From a checkpoint of a small mixture-of-experts model trained on Wikipedia.
Size: 8 layers, width 128, vocabulary 8192, 31.6M parameters.
Experts: 32 SwiGLU neurons an expert, a softmax router.
Training: 275M tokens, 5882 steps.
Below are experts of layer 2 (counted from 0) of a mixture-of-experts language model. Rows are named gate (a neuron's input weights, with its number), up (a neuron's input weights, with its number) and show model dimensions 0-127. Each number is 500 + 50 x the weight over its row's rms, rounded and kept within 0 to 999. Numbers have three digits each.
Before each expert's rows: "comes after" lists some tokens at least twice as common just before its tokens as in all text; "mostly gets" lists some tokens that are sent to it at least half of the time. This comes from a sample of Wikipedia text that the model never trained on. Tokens count by the router's weight.

# expert 58
comes after: " the", " The", " of", " by", " in", ":"
mostly gets: " German", " French", " Spanish", " English", " Scottish", " British"
gate0:488464610539500422556549475590470442442532488512440497561507524532547453612452486444497584475571515497459472568468504547466527580526459525545499493552517418483469536480415439467490640405513467516519531454519520525552530609529490466464501455478457599609553555468563460560476578477529511523518464459533526520487438512410472574380463437486481502437534592467535493567528481573504424513470
up0:547552474483499501511500440512526498482499588550526449557605532459470398586634458470620538530637517502482344519438451494493559452585484486416557426501499515457565502512487550454495547569484518448544566467571507537545571436491459527601464471505550499477586534446502587480452519489499452504524480511487536462507549570478546537439504528423571562449486490523534514518495524599484530490451
gate1:531545525502478542471485518372534536509435513548549520476488565482420530475519505493542463511490422492499518559423474383410441471585451526496502421464530513504512616593598546531472486596555538573524468455609464555466524460530566533525469462520478459486471528391521569458471550473535506589536487502507496484483502486462591500376478451428498523557415570477526399583523545578486502535452
up1:431487480476438433480481522609519489506478519469522463538489499690560522481528525556512576443492555552552455465507479522576569535437586498478508541594530516518488495535429520467613526490466485484476570557438480410503461518527476544419530500484514585565455436593434487522515441523478514334509528465578510591508491483598454507546500459564501543499605494513466559469517493467475529436535
gate2:495550479495533460517500491569572511524502469514470573453583459468425497474503370489549498480564507491480551501524525492511536467520582472456435556568538398467442441524555545579487606525533472571513593441494514439471511450476602504508544565466460501453536474424416476478439442430475489506570446467503510429414645481419482519439395451520504487491545566411463490506613500471436505550512
up2:522501466508524527574478501468519486594510436535562465519541465539437524549527468474423492468514559591482523535482415496471516461553593459526465612456468500496540530472547475395458584519533452401496601476424469505573531379485481573581514479567504575592604542425532519446517514502494440405567427521583534464428531432469485543515461515528461541462483510517435566438532533565509448565462

# expert 225
comes after: " ", " |", " 0", " —", " 1", " 3"
mostly gets: " —;", "',", " 188", " 79", " 87", " classification"
gate0:507454497447519506505510550503467544566478495630491488503571629589527419476345580501516450447433531508505512494470495472590534498581513506466528504417503465526506541451580476467543643495546490347559510421509515419507549493527473515479541487584505492556537472490439537503515532462574452515521483482513512513444478535510371547466450516510505553508532524487407556439468529596485424528520
up0:506522548524409473532516525427444517547449433562414514463524544531459447498468514514491479470471463536569537510456433448522553494437583528530521517471479582532516457431535479460534521514557462411551587427481538496471596549580461561561546562545457457564493530408483462426434411486527460550517456543475440435390495467509453498379523557460459572431493569456393572524448550565489448466557
gate1:438496547525477495431490530522589484406508537509545618499534500465474522483412460581543485424467523476500548517563500470521520477512585541495576371557441430490431533556439544590555526482471410577467449473507516493498465499481487554497557398496424610522469467500479518515454585525479488574492487509577497467498450428550516465531527549442521412643434497480546478537475474467469621567538
up1:467502474485512502447526534526512510454541522455457599491550426475565435500411445565542437366525522521492531486580537528507534505546518528478490412485456472504471484492514506571541527526421411487451547471499483482477502455464476462538541386432486695474437496457498466504498463566424522609482523500577475491551582482511535505499555572488557402538435569413480466591450447483530574486574
gate2:526509412535506468523546465500491530551559566460425526511577379461578477519472535406504515436556438596450592484445582493527511492390518491489446646469435531549542475540498525367511513554465500490549507457459518478457486385474507526543544522532425513495471571503563525426545459467560373422531507527559481515488448476477547490462555564443494504512428498489563431518464519456487534448568
up2:502473529428512479527496458488513427523488447498550485390457555518395575462413557515505461541366573464498482507461433479514471551579493487478518411505520525526465547426546586597532526468498589473488480483537604527532554587525526581535443588492478402426568530562447467568537512509507519608426454485427530494499540458586511483559465517506535585477501542497414532451557475570496523552468

# expert 40
comes after: "\n", " |", " 3", " 4", " 2", " Released"
mostly gets: " ISBN", "|---|---|", "\":", " :", " —", "from"
gate0:480442418499441526508524527506458500588470360517459477493488472483459492592528462529542560463537570464488517445509477559467559449684506533429511495491481463379450426504488569473496403479488481540545481492524472442547489484472563437419561543456560565459500515467493461527542447465498534440526547518547494460416549454590408594508524490528504526553544523527568435501437483392524480397531
up0:441531527533489530454447531491589489404467545441528562585492544547521420465506468505463451564483512577474500603454552407517402581425506405547473492483540529542486568583474389540544519518496471509417464505600449529429510473526476525530529484532441389465544453558489531484499532567514504542428441527448528561558404473543568450453444457401569527465553491562501555480554482519492478589493
gate1:431463487456560398518518515497556502544436551463495606532473554495536471434431502597455550511499455531497458497555553528575467523497440453464525512503444490516517426503548561520581508424448536494494435479469627566530559491589427521491484412411530536400540525503530576544555576588467476547401531468554515521488583499557503440539522520458550503564505582553562513507475469386445503496407
up1:577535531519453519476451490526420487503484418480486480418486519535507548576627489499506485434458486442417502526460466517434609444501517539483449536531581449455549577447474493462447529595543524564478492457565413412446420496447521512398484508597537471583507458501432451482508550395533555468533458534454424531448479446447440531461515470467449489398593439524501471463416530488563451518547
gate2:551581521424481437517559473486457518359505497476514429555523450485437527536457532538522481521461545502563513537482498439450431467591600496522495454395499505520486511510543486476456487436521479528567598430460469505508550427520493447537521514551428423478387556430497535444350515494496479470553429450484522509574523494517579532392527602480548527498590472487558454460523460626519517533490
up2:497504399473560495493398464577590532568517514518469503526585503459508587490499556553526552475452442421585418514537499531577566364469467491468523548526511520554456401544503564497458382521529432547498405436458472479441524523491445563540560509450501548535497458520440466496514483502489529502482554545453409384442422527532472446588542550419443469572466516542482541508460496419499481492555

# expert 138
comes after: " of", " in", ":", " on", " by", " San"
mostly gets: " John", " David", " George", " William", " Charles", " Mark"
gate0:474404481484398514447470523437432525463552479486476466500520588506447458518485514523501528445526468503512520540358519543452406523475482566467563465501543585542507411460544462477497508512443535495557456565484558578463526583465555478498430467514562467475500546498455548465603518642519422506468551573452441523502556569476611509437444484487569528550489489533440479343463494530413523475519
up0:477475485442440517488461500491521530527619462450478502473549597469466462498493476522535483437546462512547525515453480435387388535472462499458543473457551545435499473457548528525501505521449540513533529530502524545528574493466558562479469510504513434490523556462380552420571512620490502574435613548417475435529542569446609531464438505464503479543514519439541432375484503558365574520520
gate1:546440506424513551512414489445574544531427458557502479483505566554549477433543516445562431533487430532479440477573436474505517530471451552496523489550556455493491459573510560535520488454541539513407522475559582453454521536475590491396501465534507365466414513412460572446483600579522525515442528478469464449479487497586465464424489469518515597498488525479498541405397493481495460640483
up1:498578462503447487477484592573503501512501463507639548519482466577534426535521569554467559438459524541477520496532594539552545611569543424465434428446494491453491492507542425487459456527409500524563472477502470429517541488436454519540505537520507443516599459462414497445462419457585467419437482446472502580571478470459502319476517549530449490537526524467568501462486482475513530435556
gate2:541514523448446522483478521434482486440543495537624494477490440482437531464538407529572513593499476571466539481516441499578518559563475440584462485462469479424523513509467424560460552551493693452546527452573547500469533509385479531465512513492599456476496540430451487446517568497529585464478449520552616532567476413479521518453425471546483480466575497440592505488535498524466455521541
up2:469469490461451593477411511446520501493555456537479484439491430489502564445572459559572465549493485530462454405531460434495548553509586373526443540507562535471565543536459484531531509511530581477479525542566490566466488463476425387514520502466556499511422459452462502488512591608415544452542474518544596461550521504500474458555444474517494459505554423522457532415527492589440356558562

# expert 158
comes after: " of", " one", " part", "%", " some", " member"
mostly gets: " of", " between", " UTC", " containing", " thous", " from"
gate0:454544530499472498539538591517412476458405456464587503494487511464569552462537456474506546445463536500458515574501553469461500529491559585540449466476440529532533375474407509450565579553451526562503431520438549533528449424568521428519602509457421498485626494439478435478460604440508476574513479592590541527473485511507524441507547477494530551563412513445483521584545535481579464444499
up0:496509566469481569552447428446583504474546511577439466534450603549474509468491455485513438486539504545497502408512405489605463498490433426469532605484525490473480511479502506464512492424544524401501611562520470446465511506353444573470395548544566429556566502560484538492431512579497530438518473486441531485543499497550498552531536475426473588418540542542487501410414447488456483546516
gate1:468451405584540538587517478472499557413490523554461436566568574533496485480410509472462465517500496537503523558488467462483476453523449514530531344559457530538529572466504479438494490464535435425554471401595487496501486473398493468536451495655535528556522558400536548530521494539539450462540494569524473435551443531498445552516468534479513577436549628467473486510465585538497568481529
up1:501567472458484467431515545474474428457463470461482469547518472488525562537556412511334441480563501490518489531472548400559399509504442470429497565428555617534441476467529601512543514504504504535502463492476522535499511453602440403544564514486462526539424421546508447477491563532532521521479491552411513586558516425529619421466552460479477432503511495526492547526507405451439456551450
gate2:535553472494428572507508526443504506490489493596444501546542537512503584532422418464512561431429476486457488412421554425498566525536437420470492525465501523555521482499513534488526487496481434504523445541458493436538561551475531542454699529524499436507426478547468406466489509532444432435482606593510404510482579522541502496506443486461502525508402512500482407477553480574538462617488
up2:544497518477466564521456524428550504465519477644522564525572530548532557525387534513497513360394525527429501425468508477498491543527470450450511500461496505553523549518503543448491539465487474557489513510563539480537493571485561570510620511553497496479521461623527436437502522511518526435622591550422462509512567532456517531487451466448413547483455519500421482474541392490497437619540

# expert 120
comes after: " ", ")", " 0", "%", " 1", " JPL"
mostly gets: " Pts", ".;", ");", " |", "]}", " ;"
gate0:556517431466552500544480507457534472575496520469474531481543519564538484467490502496425513392508597550543520536526445510467486465515587578577522505485442521478500513518554484592356489466510499483564509572493443537451539456498531518585416372468585543517474560508464501461449497546553477423503430552540485556491523517491469377559394412505506562547454431454491650484516526460419457506474
up0:562518388521561501497508444429504564491532512440493586484509488565431490450501506511453509393487558502524504580481439500385572443552581540544509504396445447469503511519495483553450532508493490517511570579490464545450563507480503527522488375453527533486461573421484554507481477547484515435502434561639491545482484544492492527592439357462509577554469477481471632495517510481401513498502
gate1:492449502500452445491549508458484540484536504476483610422542550568474590589480502484536523523484511593490514513460533483561531502486559532526408427591609417533487449421462526477480583546445435540421572470537500430452452571499413554438459496428401435496468516412515565485500499546393516507530412527486545503532518433509620519496559536436468497432477518472557494565497596537518457470539
up1:354510539618476558466578540529510494455468483472461496532532518567558514458522573445470539523519550575447551443504540503540397460521571485506463556547449568484529565500473469619454582467483518591558475515495492430533544510525442504524483381464459480531522501433520578494386449543490598468490480492511539508550483561537565432520528510412479552459472461500566574576486406492585501461553
gate2:533440490456493491531490459455592464547523496631616382554538470558535534571533541626427549460511509421558509500489528594471618504598542538550521399442511471511503504442490513505411548461545562391559444515497438535486566520521500625502503539536467524544526507500457459526494489530513422494526573526484499503474512545479528503437469440534462537511495462419434520472423514596513517483563
up2:523515546550412508513574471389481500462542581482579568511454426539501553468550466482481563473484494435465446533444581407481422456459496479506582503465536581478532532575577510467531549525461472562462529480483428481429553467520393479505539434451487519454488565499561426476414530514425550534523488506490513490647493470418429434487455449411506486502504524510603495555521479464572479630480

# expert 196
comes after: "\n", "==", " ==", " on", "===", " ==="
mostly gets: " ===", " ==", "==", " ====", "During", " There"
gate0:437460446474499455515571392625513489523423534521544456421486532414527442520514478544538495557518465571488456514548435550515611541487457540552517476439537499462533418602485610509486470559557440504535527489490490500461451470479481526510423375554464512528428580492552620500506478507462463444558453456495465469434489437429536586492554540521449489592466379480471464448445510484479475458444
up0:517551480527515534528500521483544509497487367506479506566508498551498492469474515324524574523593502506500487449481471464510464433500429438492583543420514595613476514544403484481573526517538480438415548496506560496540543512444440460458583561471570537582439457565519483440479549453482496462530541535480521524536397554563513485519519498484628574425551492565506512426436557495509485600520
gate1:465543512502439456489499526496530415501595437483511481495446468514527478461406505599451455509456568476505495612452482533393499462509570413486505541469485547536553498486494470406567519548434499492451496499566562564492484526612493450496545523565548480540553484521378472458558488365579470470415395505508473515484512542436500484476507558474491461458472496521452523476585654513500512607568
up1:596465516492449486562465520490480546466422420528520460457533425511437504533578446428538515443535528510535490493430496480520392537425424447560546534503504404418492503483467473570428467515483485485456546520477394388457456510512509507487520526528598513458448431598547574546463426485479514445416525577552579601484500482554462481524481474635501492503555475511545480501533408434530457422434
gate2:550469447539524522538463555472541643571503471512450543462540446519465556542439477511411557494516448499517556391462523528572532553494452458533587474490534493439514519426389463489615529575497414487436498556495451543420448559440398518474481440568547405498565540527616493489464548438426524519506506569540526550540569526518514512531550545430516459493544512502484520528522538457501394489582
up2:511468475482549458448478535493603488499431611550553507499480485528530558515516524424474510415415468431599462456467489505546524460501482576569503413556457428491492453462507502516569472535483528469525437445463494477510417537547495459511473501445453506596553553588544436452537524539499584509517414506402574417490615424503577532465518466406492521464514540582624502474502421403537520491538

# expert 125
comes after: "-", " \"", "c", "art", " un", " reb"
mostly gets: " ar", "Ar", " sim", " Cons", " reb", "pro"
gate0:486453542424487442577557603453392488470477503521438523502442568545523489451494516454541478515492433510554470554478541570526508471494512503541594546549454484475548480531578584525539478446417441425517529458551475536538548542464528463486487553563475567460415499442489437461604504443487505575486627522533443496428531523468428490470592522496496538471574569401494533512629432502440604528541
up0:524495522560513462513458367575501550542525395545396469480571522527435600537473495479557504497545523462470440555567491430484514460556478522530568447469551527445451568497417446537467489428431444542490497441511484504537400496500490531486540551500566518438497505461560529591602443547466389571530434529448551540522566495460543549504504496457415537464481476428444648523539453484509442534461
gate1:462480405422614447536498596453430517550479503512465569378530462499521490525518457469463509477458505463634529525576564473550479442500504406516458498487484600530436500497448540464482505478511450450447441491426468519502444474467449518498520531403545449515455441482501427511457475436519440541397492532467519452388561423517605542583545563413542525573523534451494445506530565565510529514442
up1:542489531507425449454584560521554496503523432554501453608473502565445499521519578543553468513541434573431486465462453487468465519550430447518570459450506354500499422511556485546512527500445513516517498590469485462389510542557545479478499446618403590514516513493491552519533577491516519520544535517570442548530504527451434511457502452639433479519368531418541564449503499473466506544550
gate2:492502569506575435534555510484462441493506510504576496480473478635465506501466471525427470486551517524468476454537534494451534418534444598498613504503500512553520524500374535546526545475525409496488375451493482505472501484515529500522461529534437450480473434490499487455449460528447401566470502541420527612443525610435482501468512538476543459415649484451397573569434465594473490500492
up2:557461510504483531505463483490510484460445499491430529495558605421520448562471540511422514565541516487536557615478463524546466536462511462505422498437476591478499354421528400502498525506434554472508520535502459537497519532433494577482587419551514600514606501491443527448601502505482548422589478438521536470482464408561480549514525516542513457590467408514513531440554571457433558447563

# expert 36
comes after: ")", " ", "\"", " —", "%", "a"
mostly gets: "\";", ");", " -;", ".;", " |"
gate0:502434504466556561495478592453492494477555483509505550564547501416493538555460559556476460512408443552534548472592544442544503550490558565447500461487466577500456603429513508519544484504574632418524509533483547434492538461551452505483518596617544477495641484459535570463579509492503521531471507503600537499547508532515442499561505525573514515475474610607391463568518504464506512538516
up0:505452511471601506510471553447502533529517390481464533546552506474458565556436521464494478531403428549431601504562536483535504527427519557458509462484502548441505552401521467505527495522566621486512486569498563466475558442546457490443461588591545499511578430500516594503546550447463443542578490451585483557499516554500466452524547515599516531398553576517368468550485499521420526520550
gate1:502536493399519486500466472472480515425441453582591451448557560408495578529512502541531523453579554533426471529447462569542448555506453547462500472483510391541480520560573469457529587554378537477529463488542500483614442490528478517407544488489425423556525466540492454546552540407479553478543521448442481473517567475471583560542599555446559464422508572469540506562552500585520532512506
up1:517504568406505479584550458431400482433378484528555545452522466481469528533535500522565539487507476513469464503454391527461492468453476462489523443454518441544542505541424428410513578547495510492551563430482461460491522523573394502435533542510439470500444486469519496459541495403443482371570472484485621466477507493491551625494536448468468496417546619418521521542490448579514485533500
gate2:456484501513418503481499452500475621510520466637449457503568499412557514588495422491574550411577489496584515516517607484449466496569477515460519512504553549511454561540601475479523485512564447476486529450470475502445484562434465486490579501545545529562418515506506505507581513629617483395472501501469517567530466510455497528465512377485483545514572416529418495447502423516479504530556
up2:455542473461578555553518527462545520458412547463515494521502533501497497527563566538477447618448551501481546553551368530526483463486578539470511411518405525504478526532380473605494644514491516516599510497465494555515517469589506529516535547396479430496548522453494507482398496402406528541520485519522483403505521491494507504574493581432499484505412612475486526567461564535530496506508

# expert 43
comes after: " of", " at", " for", " in", " with", " number"
mostly gets: " at", " any", " some", " Some", " Running", " containing"
gate0:591418530546578525587425501558485510462550546487548526490427516528496555450581625484647573512559480542520473381389527408496465517435584442505424481516508488496516479487516529473493544529526489560474466516465518527583459507475540550484515401495501491472533472574582444567434431460524608517531431433465559524508453565485498426470475434528458529529506520453508515458529438479488520550411
up0:447500585563522429558500535493486446563471528484508546449481510509509549502491419449393484534425493481512525436569446498535534567535482473515615548472465523507543468564508516503488326462501502416478567573491439482422495532491426635404429454512514538557483512506504514500474513527553492485535520473462446548434481482529496509659519558437538415552486484558539486527486445567583553405472
gate1:425532509552519398548450512491458494568440555473462543518578447482434529457475466443470466538527413412422506513495438441443523353494450453494467506444498490524512503465476540487508521478444503512553501478471485570447378542523506608499583440570484543425447536443509501483512545418489372473524500504516520493488533436419524406434466501421520561545510395505549549593464604511514462467451
up1:603464482463477560444561553541545416421579479467571466538402589568421463493539536618495584435503570529615471509500445505610447556494559480478465494479475500506465502491539519460512425496563504499488520451514472432516562541479456483509446588424534421566523519525522510575568493548494604512496474539504469574558463483566456552576453475530525484416561552590446500443558463463498492472537
gate2:564503498526551482539579516582510522538474502411571493567546512529547480506555555485461440539445560474535429436595544494445434449583481455446430417529593476506482453474484434559466551539437532499620508480536433439446527510430377507532469502552582453606474559565500465476595510460522536525482467502472483504639583470441444471479475500532530567506546471548513503377518481485513473493522
up2:427545539477435452375573585449470509534538450533457549474484417489450479499419430468593526451618448538546469522445438468476492496424511511456524505464520541470459545528484577460544484439439563547466518501559562555598442481601586483512532519454368502426459460463500482526546531558423469441511547487465538442434557434520503525535506479466521515533538523439442516599461499562494535454405

# expert 76
comes after: " the", " The", "The", " National", " Euro", "th"
mostly gets: " Euro", " Pan", " Labour", " UEFA", " Winter", " Atlanta"
gate2:460468456450527432481543400444444607627449483519544481533497614604520615546581483508496409525493448475483524553481523497572538428494488548494474446521402560481480563571579482539618553561577473500521507515456365489536474481568525518404494505461497513542527449534487493543490445511528505458460427506444494554439505555550481567558503513475541577510513533490519448447464522492535453517595
up2:503573471536521561432511466537482548513493538495472402514578511404466489517532504563513594438530522409487541507412453619518536459531414471387465573468539615466474522542476530507562471449473520441494611462518530531457442510515476569533447542557556551507476561489584578509549471524525463423518542491476543456444501493481533556536445574599499559511414455491391422542585529543487516525463
gate3:540428495526526430605466501479538469518469534431518451501546565543399456555450472401381531474484503403553532525427471471492562496493549542542442497434509525598495429449515516477475592387459422499489529555474527543552511545539522475513507500430439572523456537523535411563443498425562451532549453386497559401495480516466526538505536482413550534470505498461530384499488551510392483481491
up3:449546496528499486592576595513534464489475551497492434554487526514545544435445468465431533485552502542526507419519460546562515562550501511554531551463501558531454384525626508603518446400518461545518417501500507543491610589558539509526537500460479577431404512508569411472439473489529537561455587445444579498552595514502551468538511544479560461421474548483581504447544441533459462472473
gate4:524538409413489534466474539537424515447483439592485477522488413494464517589544526463477435537500491600497439479484453633547448512568538539527536454583543491525436406504443428507526573553542589541550551544537514430388505539484541447491511485544466535450405530445496481434475503547416480473463543509445533596405394499582485591516478454528474468515538510487524472503525537501505599476553
up4:533480499430508528476542438556458541477415462590524489412573535568466538598479582466416445513547413535438440512495467640529486493582485470598535408602496526531444498555469531506468527484541433548487515536510516494529483526542588456483486505543467526375512513463522597451525515522378534403455562541456464482474486480561466563516499526438485485462553428508500487510528566495478618486545

# expert 130
comes after: "-", " (", " \"", " un", "d", "s"
mostly gets: "ydro", " red", " wood", " newly", " light", " broad"
gate0:544515510556406478528534476493488551488442526507469480533441571445420532524491533415453498506458519376437574537458376556399460450495591503509517463537492534439510519493515486471518490463464437636598520473436529522532337512437507384540463566500448400476513499521438491538490469508497529497513450527524504447464608501546392560482514462449520480510426517506602492496483535524430464521495
up0:387516477524541527558435508490578371464580423500505507433511444540518468513508490590447527556561511570526446438431587422594602482441474515563484465550497505494495467506419452489514556545437538396440594496445539494422573550539526538496479434497545602436482445537541515470478474448548515456573516550509573464450454488533502452505423574491498448487551511401453491496472428474518441515481
gate1:516564449505415506471524402566463587559522436506538499475502559570591544458517505534516517530473593515530578418558501500460569451594509477516513482475525504541594448492548427420489410500497452496465434525437521515518468514490605389527429445513397511581465459519491489499640474488484612423505447392485526478498408454548550470477520452506529457509567513528540512463505510522582535551515
up1:495466478502552547502566475470547468424487527512554388525498481372412446511502508458501547450510495452502542585406522520454447560500366469447519499481416516508469405559500455580494577479501529559482595437538556449540440450451492505626577484502565452422559450532504540429451495537398451603581484556434474480497505554472448464524488531520477507456420492466438448516513503524441468543488
gate2:556424534497481562478567434508441553482450472555509428549438527495626491477535499497498462446453409535513453431436469570525536483445428547505549465474427492507490441486593571452550512483537452532556484528539433472473474445525562565400417540436414505464430472516474432517511502399479473558498591522489446557511523535429553558409448471425567543553491498555428491488584519458511557486614
up2:511582458503513559498509585504497456479501505455479445491521466485462489517495419546543523511533525552479486676501442523425463536562526379462454547475584595435555505475502521524510464560487537511474535466578426418476533541479458525586608454448441546435462559499467494493614568536413583555456501522551533390526512571538474531464536448526482483459547456435498529516462604445530463458434

# expert 81
comes after: "\n", " Coordinates", " MF", " DF", " by", " FW"
mostly gets: "=", " Despite", " Animalia", "|", "After", " After"
gate0:533425501465489607451436506514573492509599577502491404539505551534483436479535534588484451476558504544519498509467552464506529538431574389493449490615448505474499406467519443524474420487467459570491400575493430532519476444470535469506507399568434498487515421525534522582490512440533425499457512426472501552501529488537475399458400442505532480387528519490542538444541392545542471457510
up0:452531437421469488572441544493490533469538450558524451583562513572539448480513527380469434429516486587464435478503492480548534434544489551525563586414496493484457518509516509414470467430427547460477511460501521456545448437438421430492517488505406487505462488513552482448626434432500506498515577578553520466597513473532477514508442534538530539384572548520638526488530530511529414439530
gate1:504545455378468566469512547558584503526531480531482475556518583524536474530464432517534443484448576412487530487450504403570454505492561538440490571464518503579432475519507530607529508436470444573510572495580454402493409406432516578467487594549472500462525458571493603582507479486514454435442410459542479625510486503564501529486433462531484494532474433500505553500480432507559515458467
up1:428472527521517504463444465396428444487431463486535561522501513471531525516497540618485567510445483532529527475500461506485342500555587450449523504578525517549468556438421508481514588522565504494565522521537451538392576550522424477460618521564490460376489534526474411466463573428514478477642598466507434500461483432525501504424465461491505480542493538492460474504530509464466520580507
gate2:479491517510562547519471575481541541413593534557509542561488440474549535480591434471495453577542494519546506464464499418499501499477604519488395527543482495536444482526492550437572561538503533490556542525528467580453506427545590438463467487558468476468542516640495429579562468530454458459402426615529508525522491516536398441469526432493454452450449481535570478473546454598558492576451
up2:526627527469525434586485469569561451525431505433564505461406606496502542495615471530579524523474536522537512469435482447510538516426495517556495452601548477483503449494541500546522460485435448478412493526476546520447498498383524522452499456517375504514488433502459496524371479461520494503401437541480424495520404444513497556569514466493412492541380478559536471462499547554516540543449

# expert 194
comes after: "==", ".", " ==", "\n", "===", " ==="
mostly gets: " ===", "====", " ==", " ====", " =", "|---|---|"
gate0:560472460468514484524523510489503505511479469473470502517448461534444553613496448517470438460539535471567550421569353477558548480545501621573469432575509445515526500502543399529489404494533437432489559472474488508473555538378510529511493512466648535513518508459480522508522492495483450542454443589507506545483468467553455502520531441533621502445573518435615461479621519452510545484571
up0:411562514478505486507468515455533472525534472446539534501474502472552532508512544471482563503503565516380491541445561495445510467479540464461519568459506572526516524488547569479504553483469595492527497472498597551533475433601470416438491442599450504434528458533482476464472513499522576512537619384484413500533519534506508484435435518520389493557444474556411545513308518583436534524437
gate1:389423485566564498545525532506552485464449538483597504468465485497546526492584493578538443507499566589515492402520619486521432503472520530538531452486414498504539483488549634487506528562452481435410498542538456545486531549542494576474440457502420486534556525508423490466515468496506567487479466444485454463506466424531538427460399609548537485447522501546629510537526478412622490521455
up1:396564500523471469548528407469523489465403501409481479524515584484502579533552524576558590490416423511556565422505510475512620509473485454494527375487491528471522513488592446474506585489475457512429501541490571528469442567428463531483563498524493514562471485426463432514519537509516523537478553504395452413495501525506512482454409457386484562503470502443601470550442546555599461470503
gate2:491528433440495513477458435494505572478411489453526487451596426413505570530525439558516510472415553455480450553467566430457469469487518593518452545488466383556557577524555489467463493468580536523447510551511475514545522466517559542395505510491418562532421503489551447494520394592441436550440568452396537488518413504493496498484601540463575536463439503436480458581500509473448532524572
up2:619531402494551485425602473561501562550511533504473479596593451553435439467471480518463566489477535476537516494512404601467593566517497441490461519346562563496506584494503436505493507417516474445506553472548514476471462525538513434527511526457480476480544556475552543531456472544585453549458503563507468534484518557513501501488448415485437376502569493417532472499387475584471488458490